Weights of a small mixture-of-experts language model, trained from scratch on English Wikipedia: 16 experts in each of 9 layers, 246M tokens.
Below are experts of layer 6 (counted from 0) of a mixture-of-experts language model. Rows are named router (the router's row for the expert), down (a neuron's output weights, with its number) and show model dimensions 0-63. Each number is 200 + 30 x the weight over its row's rms, rounded and kept within 0 to 999.
After each expert's rows: a language model's description of what the expert responds to. This comes from a sample of Wikipedia text that the model never trained on.

# expert 0
router,207,243,265,246,235,233,248,146,197,157,219,162,151,221,230,254,208,154,146,243,200,191,175,206,238,177,180,234,215,227,178,159,170,183,228,233,167,182,164,224,162,194,255,187,197,194,233,212,159,213,216,238,199,199,205,167,176,224,134,182,170,204,237,182
down0,209,160,200,179,232,224,191,238,219,192,225,181,194,229,184,183,228,216,190,130,188,199,217,202,175,156,219,237,234,205,199,201,220,226,227,178,223,206,178,221,214,196,202,272,209,235,204,188,195,197,216,204,181,175,162,169,172,164,209,225,211,172,207,183
down1,228,169,207,203,156,198,168,235,202,190,221,233,156,210,241,171,196,178,189,190,211,206,207,216,181,213,221,231,164,223,211,170,249,256,216,211,277,202,193,233,246,233,157,233,196,199,191,207,170,190,159,228,165,216,234,218,211,211,193,170,194,173,196,164
down2,243,135,210,176,196,147,203,233,208,207,260,221,208,243,193,185,193,245,274,200,202,163,236,202,189,215,201,205,222,200,153,190,186,231,192,228,231,182,187,172,257,180,186,167,208,183,207,164,244,167,250,241,187,220,234,191,229,225,154,217,164,211,210,190
What it handles: Song title words

# expert 11
router,212,167,185,138,279,168,190,181,170,198,237,196,206,222,119,172,190,208,195,240,233,183,145,180,247,191,206,223,181,185,198,219,237,206,206,251,179,270,191,239,186,225,218,172,199,232,202,199,207,167,164,166,188,201,189,210,220,224,156,193,237,155,204,139
down0,182,233,201,224,176,190,190,210,219,221,180,188,166,189,231,251,181,178,212,244,193,204,206,204,228,167,206,195,193,190,142,166,249,199,203,205,204,193,196,244,207,180,181,219,219,227,123,178,230,189,236,166,178,225,204,244,231,222,228,242,189,198,158,225
down1,197,142,234,208,186,253,179,218,222,163,216,232,202,175,200,205,214,202,175,229,199,162,188,152,169,204,217,180,249,108,289,168,236,211,208,193,207,285,191,189,193,193,192,148,194,180,195,237,189,209,196,193,237,179,201,222,163,204,191,198,168,196,226,170
down2,272,227,196,226,188,164,175,196,211,181,170,200,206,194,171,173,225,167,201,231,158,195,168,171,225,179,201,212,197,229,169,218,210,255,152,193,159,146,185,193,191,164,152,214,221,184,191,206,199,218,143,158,208,215,180,230,177,184,201,164,216,169,214,211
What it handles: Capital letters and headings

# expert 9
router,187,247,235,160,170,234,175,227,174,174,148,152,175,221,188,173,225,165,204,171,209,199,194,206,237,183,231,228,195,224,194,133,222,222,154,243,174,224,189,204,213,192,239,197,195,189,207,146,239,178,215,205,213,199,183,249,192,199,185,238,190,155,263,227
down0,165,201,152,205,171,220,206,180,243,209,215,183,228,224,189,189,200,150,190,189,172,223,176,173,205,210,230,231,203,138,208,171,221,193,181,170,172,194,216,235,219,202,203,237,132,180,220,206,260,191,166,224,210,214,163,196,189,222,181,213,177,186,190,265
down1,208,171,200,152,221,168,141,199,205,243,184,194,215,182,199,234,180,158,267,226,266,184,202,218,157,214,267,213,194,216,214,169,208,179,188,211,205,178,193,214,160,193,208,224,213,187,259,187,238,239,226,185,176,188,195,171,211,228,188,202,199,234,196,242
down2,202,216,213,242,179,172,154,268,205,201,249,186,178,236,228,239,152,194,232,199,195,208,192,192,201,180,158,218,209,181,152,238,183,263,161,181,252,202,185,161,169,175,197,184,171,150,159,178,182,204,180,198,207,214,185,189,204,200,165,204,229,250,192,182
What it handles: Numeric digits in tables

# expert 4
router,189,215,225,173,187,204,232,210,231,214,173,180,232,159,208,244,203,273,183,239,212,238,190,255,166,259,200,216,208,189,212,169,200,186,263,210,225,197,241,226,164,212,205,196,185,167,200,222,157,201,236,115,194,190,155,230,144,201,236,163,205,183,180,175
down0,168,205,189,217,256,229,117,231,201,218,213,169,210,199,175,171,199,169,241,157,226,209,194,208,214,149,256,172,261,173,188,192,217,200,197,211,181,177,174,161,240,185,156,189,241,199,162,220,171,185,223,236,191,193,234,207,218,196,147,196,193,216,186,213
down1,196,224,183,219,179,201,208,202,245,204,196,211,199,271,166,178,182,203,166,198,219,205,171,183,201,176,162,218,165,226,192,190,187,218,178,211,207,191,155,157,242,148,236,184,209,189,175,202,222,240,234,141,184,259,165,194,187,231,149,193,205,203,209,216
down2,181,152,204,208,134,239,211,200,210,149,204,168,214,211,213,227,218,185,168,219,234,193,167,204,287,172,157,201,167,266,183,173,193,274,243,181,220,230,193,248,160,215,203,176,159,170,264,187,223,209,158,205,203,225,189,190,169,186,199,166,187,206,152,200
What it handles: Foreign name syllables

# expert 2
router,251,224,216,208,176,181,208,248,260,204,241,211,196,142,176,237,267,178,230,130,188,203,184,219,206,200,179,197,244,200,225,175,218,205,189,166,230,255,229,185,225,226,161,195,221,217,193,235,205,195,209,157,164,238,235,195,150,209,179,145,234,189,198,221
down0,196,201,235,211,220,196,243,223,256,148,221,168,195,181,186,195,251,165,211,229,215,226,215,212,199,217,232,160,197,227,208,201,233,218,245,244,204,159,175,212,157,164,239,222,184,186,203,238,177,210,153,228,162,186,147,190,216,173,214,226,128,181,207,216
down1,195,172,249,168,230,168,190,181,196,182,182,204,201,215,209,228,176,194,192,209,230,169,217,222,197,211,183,172,138,185,288,181,184,177,193,173,146,189,195,197,247,202,168,226,267,186,212,176,213,212,157,207,202,209,247,198,224,207,216,206,200,173,235,146
down2,211,175,237,187,211,177,195,181,230,218,190,256,232,198,164,189,197,201,226,199,168,195,198,203,218,229,183,148,178,144,220,223,223,163,175,179,199,209,225,212,187,229,222,199,150,207,274,210,149,223,200,216,205,225,177,202,230,203,200,206,116,266,212,200
What it handles: Dates and name pieces

# expert 3
router,155,259,225,212,229,186,182,194,133,220,192,177,182,168,202,164,190,191,191,216,161,169,231,231,207,215,167,202,245,222,214,180,193,163,190,154,158,233,224,197,190,151,229,184,230,177,243,223,176,177,178,235,214,204,230,197,220,192,195,190,185,249,230,214
down7,190,204,163,181,206,155,252,200,224,181,261,204,152,159,273,179,234,224,201,219,221,230,209,196,187,199,179,236,237,154,225,155,203,208,178,216,209,215,237,249,191,241,232,217,196,264,232,247,137,182,220,162,229,217,186,191,199,259,189,223,210,135,202,162
down8,156,234,274,173,191,180,173,219,206,189,169,223,177,197,219,171,184,214,276,174,218,258,164,224,209,166,226,203,202,184,203,154,192,218,193,224,233,172,225,212,260,158,184,198,229,180,167,136,157,174,211,232,229,199,140,248,198,211,184,152,198,167,195,223
down9,144,224,240,235,225,228,161,195,203,214,162,214,209,197,225,153,191,240,188,200,197,198,163,169,169,232,213,155,188,185,193,219,163,184,260,187,218,196,204,121,203,272,221,184,165,207,233,200,218,242,239,155,225,177,163,220,152,178,207,220,259,221,170,194
What it handles: Place name openers

# expert 12
router,215,252,237,225,159,225,230,213,258,160,192,264,166,194,197,207,228,180,212,238,220,180,176,188,257,183,219,268,208,246,253,196,271,247,185,217,232,197,224,199,216,182,205,221,227,196,224,277,221,210,189,201,212,212,207,191,230,181,240,211,202,222,230,128
down0,232,187,169,241,224,234,186,175,175,227,183,235,178,198,175,171,180,175,206,197,176,203,169,214,168,206,237,183,235,202,219,216,226,299,184,218,174,221,195,213,194,244,206,190,167,221,176,176,233,188,199,209,110,204,196,191,165,221,155,166,237,185,155,191
down1,122,184,184,221,161,251,164,235,192,281,192,230,218,238,196,189,203,161,256,274,151,230,175,197,160,196,218,188,201,192,195,167,197,161,226,192,230,208,217,218,235,193,190,177,175,171,178,134,222,195,195,207,170,204,167,198,165,178,189,197,252,173,144,171
down2,190,207,184,131,183,166,145,218,146,258,203,214,193,275,191,200,166,159,178,162,233,246,178,194,172,190,229,214,209,187,219,201,208,202,159,219,250,253,219,233,185,237,201,182,206,183,149,159,196,202,231,205,206,284,182,232,133,193,230,200,181,162,241,222
What it handles: Pronouns and modals

# expert 13
router,178,210,239,235,229,214,184,185,215,213,200,205,195,262,187,225,210,173,228,167,173,151,220,224,159,251,221,222,144,250,170,247,134,176,203,176,164,139,198,208,202,191,178,245,220,210,199,150,202,152,189,220,172,235,179,155,172,186,198,263,158,241,163,180
down22,159,214,225,163,176,175,218,203,237,200,162,228,188,274,170,206,183,223,215,213,204,155,196,217,230,199,173,164,169,220,199,204,202,199,172,225,262,201,235,260,199,157,182,196,181,235,188,216,224,189,169,266,222,238,184,256,174,224,213,191,187,239,166,217
down23,222,165,165,182,185,235,221,246,185,211,225,129,203,211,224,204,202,182,191,162,202,212,213,178,193,263,186,205,127,248,186,278,175,130,118,218,179,223,195,193,227,179,208,228,204,200,185,155,216,180,211,204,152,187,191,173,180,216,195,253,215,223,168,179
down24,171,194,157,199,155,186,183,178,206,154,206,188,245,183,175,212,199,187,137,207,158,205,211,197,129,239,244,177,200,178,173,184,214,142,205,178,157,181,230,181,151,220,182,159,169,185,240,216,213,219,220,182,204,232,235,246,216,173,162,250,189,202,168,257
What it handles: Commas and connectors

# expert 5
router,187,203,155,158,230,207,253,208,196,176,183,235,237,188,258,159,142,170,218,125,223,191,204,173,188,248,214,150,195,203,154,186,150,184,206,225,197,230,223,231,236,139,214,174,223,156,200,185,159,207,171,200,178,195,252,210,213,215,198,229,188,256,200,177
down0,181,209,186,166,162,186,209,205,213,203,209,146,199,159,153,204,199,208,200,212,169,191,166,202,220,219,159,178,216,179,189,219,170,194,272,213,265,185,149,210,216,226,169,172,169,215,210,166,220,257,183,219,196,221,179,214,145,187,193,162,207,159,231,182
down1,175,190,172,213,173,185,201,182,205,174,156,208,166,191,227,195,179,185,164,206,167,163,181,176,192,194,230,232,181,213,186,232,225,165,164,174,211,210,256,244,237,210,177,212,211,143,162,144,212,177,205,232,136,228,267,207,203,239,206,224,198,149,219,173
down2,204,170,217,199,155,184,150,202,203,210,167,266,164,168,190,193,237,158,202,132,229,187,224,265,193,179,198,162,240,202,214,171,224,197,194,181,219,180,213,157,247,189,211,219,192,169,161,180,188,194,156,212,253,183,163,208,180,174,211,272,210,180,233,210
What it handles: Sentence-ending punctuation

# expert 14
router,185,230,177,235,167,247,156,198,235,254,242,231,189,140,210,197,162,203,199,215,255,200,223,163,196,156,254,205,190,219,204,175,189,241,192,172,228,175,199,187,191,249,194,181,204,184,128,216,228,171,260,226,251,129,196,166,235,168,263,199,217,194,200,256
down0,190,130,230,225,180,216,201,138,198,253,211,245,167,170,191,172,213,212,222,264,194,144,206,234,188,191,185,195,175,205,195,227,187,186,183,210,157,225,162,187,184,224,162,208,171,225,203,195,244,196,228,197,215,247,269,242,158,245,177,190,206,232,199,213
down1,196,210,170,222,177,228,177,227,235,198,208,194,233,200,144,160,189,194,215,181,183,218,193,181,235,197,170,187,178,173,149,226,173,188,190,201,257,207,162,196,231,209,232,199,154,202,189,186,197,227,146,154,153,204,205,243,208,181,238,233,190,173,260,253
down2,170,182,188,143,210,177,179,201,212,264,155,179,182,159,240,189,157,232,184,165,209,205,190,193,204,237,179,186,164,163,201,255,216,137,205,219,175,139,210,221,227,185,208,192,248,214,223,159,180,208,145,198,196,254,169,254,222,200,169,252,196,178,271,212
What it handles: Word-internal fragments

# expert 7
router,221,189,201,231,181,163,175,192,175,187,206,217,183,200,171,198,202,214,201,217,199,183,265,220,187,231,181,164,146,247,194,136,137,254,259,164,211,193,170,184,220,161,243,220,210,173,193,177,229,212,193,228,199,201,222,189,212,256,210,196,188,217,174,231
down29,194,204,228,228,227,213,173,225,239,180,165,203,155,214,187,254,165,187,154,216,160,183,191,172,160,241,199,209,226,224,175,235,192,191,176,213,224,190,205,226,181,176,148,178,208,156,235,165,192,163,207,188,230,152,177,225,177,222,227,214,235,222,156,251
down30,181,152,169,188,177,153,173,183,204,213,157,218,184,245,237,215,227,197,183,215,227,170,201,142,186,218,215,160,215,171,199,196,190,190,146,157,235,156,190,197,205,233,200,205,232,181,157,181,192,173,162,220,144,210,193,190,204,191,229,181,138,228,233,253
down31,155,193,142,260,199,257,192,182,214,203,188,172,268,146,166,177,190,217,204,214,160,206,219,163,254,177,228,206,245,197,172,215,238,179,177,224,187,206,219,181,172,228,210,212,209,222,211,167,168,192,186,260,123,165,190,223,191,177,183,199,172,198,221,208
What it handles: Articles after verbs

# expert 15
router,182,194,194,144,194,216,252,215,203,171,183,224,192,219,155,171,171,200,224,197,212,230,243,169,153,226,181,165,238,177,183,103,242,236,169,190,162,175,193,168,170,226,237,229,197,239,264,233,223,189,196,201,142,231,254,237,254,191,208,262,142,207,216,217
down19,229,212,189,218,222,242,165,182,226,202,197,172,173,183,202,194,240,210,177,186,210,235,155,212,193,197,201,234,205,200,149,200,219,206,263,170,197,188,228,176,173,245,171,164,212,192,111,209,181,219,239,164,244,148,225,187,197,251,177,236,255,185,253,203
down20,225,214,251,199,184,156,209,237,137,246,218,206,198,162,178,179,199,262,237,264,197,256,244,232,214,235,168,156,214,203,207,191,166,223,182,205,128,185,206,218,201,169,251,229,216,187,159,224,196,247,183,170,235,236,247,139,189,177,169,203,194,176,207,197
down21,219,292,198,225,214,227,226,157,200,215,191,230,194,182,220,170,170,179,235,175,172,217,116,143,203,223,225,210,199,227,149,222,128,182,194,215,217,207,234,246,183,173,232,227,191,202,184,163,236,236,240,213,229,234,250,209,167,209,245,224,183,211,195,189
What it handles: Units and table spacing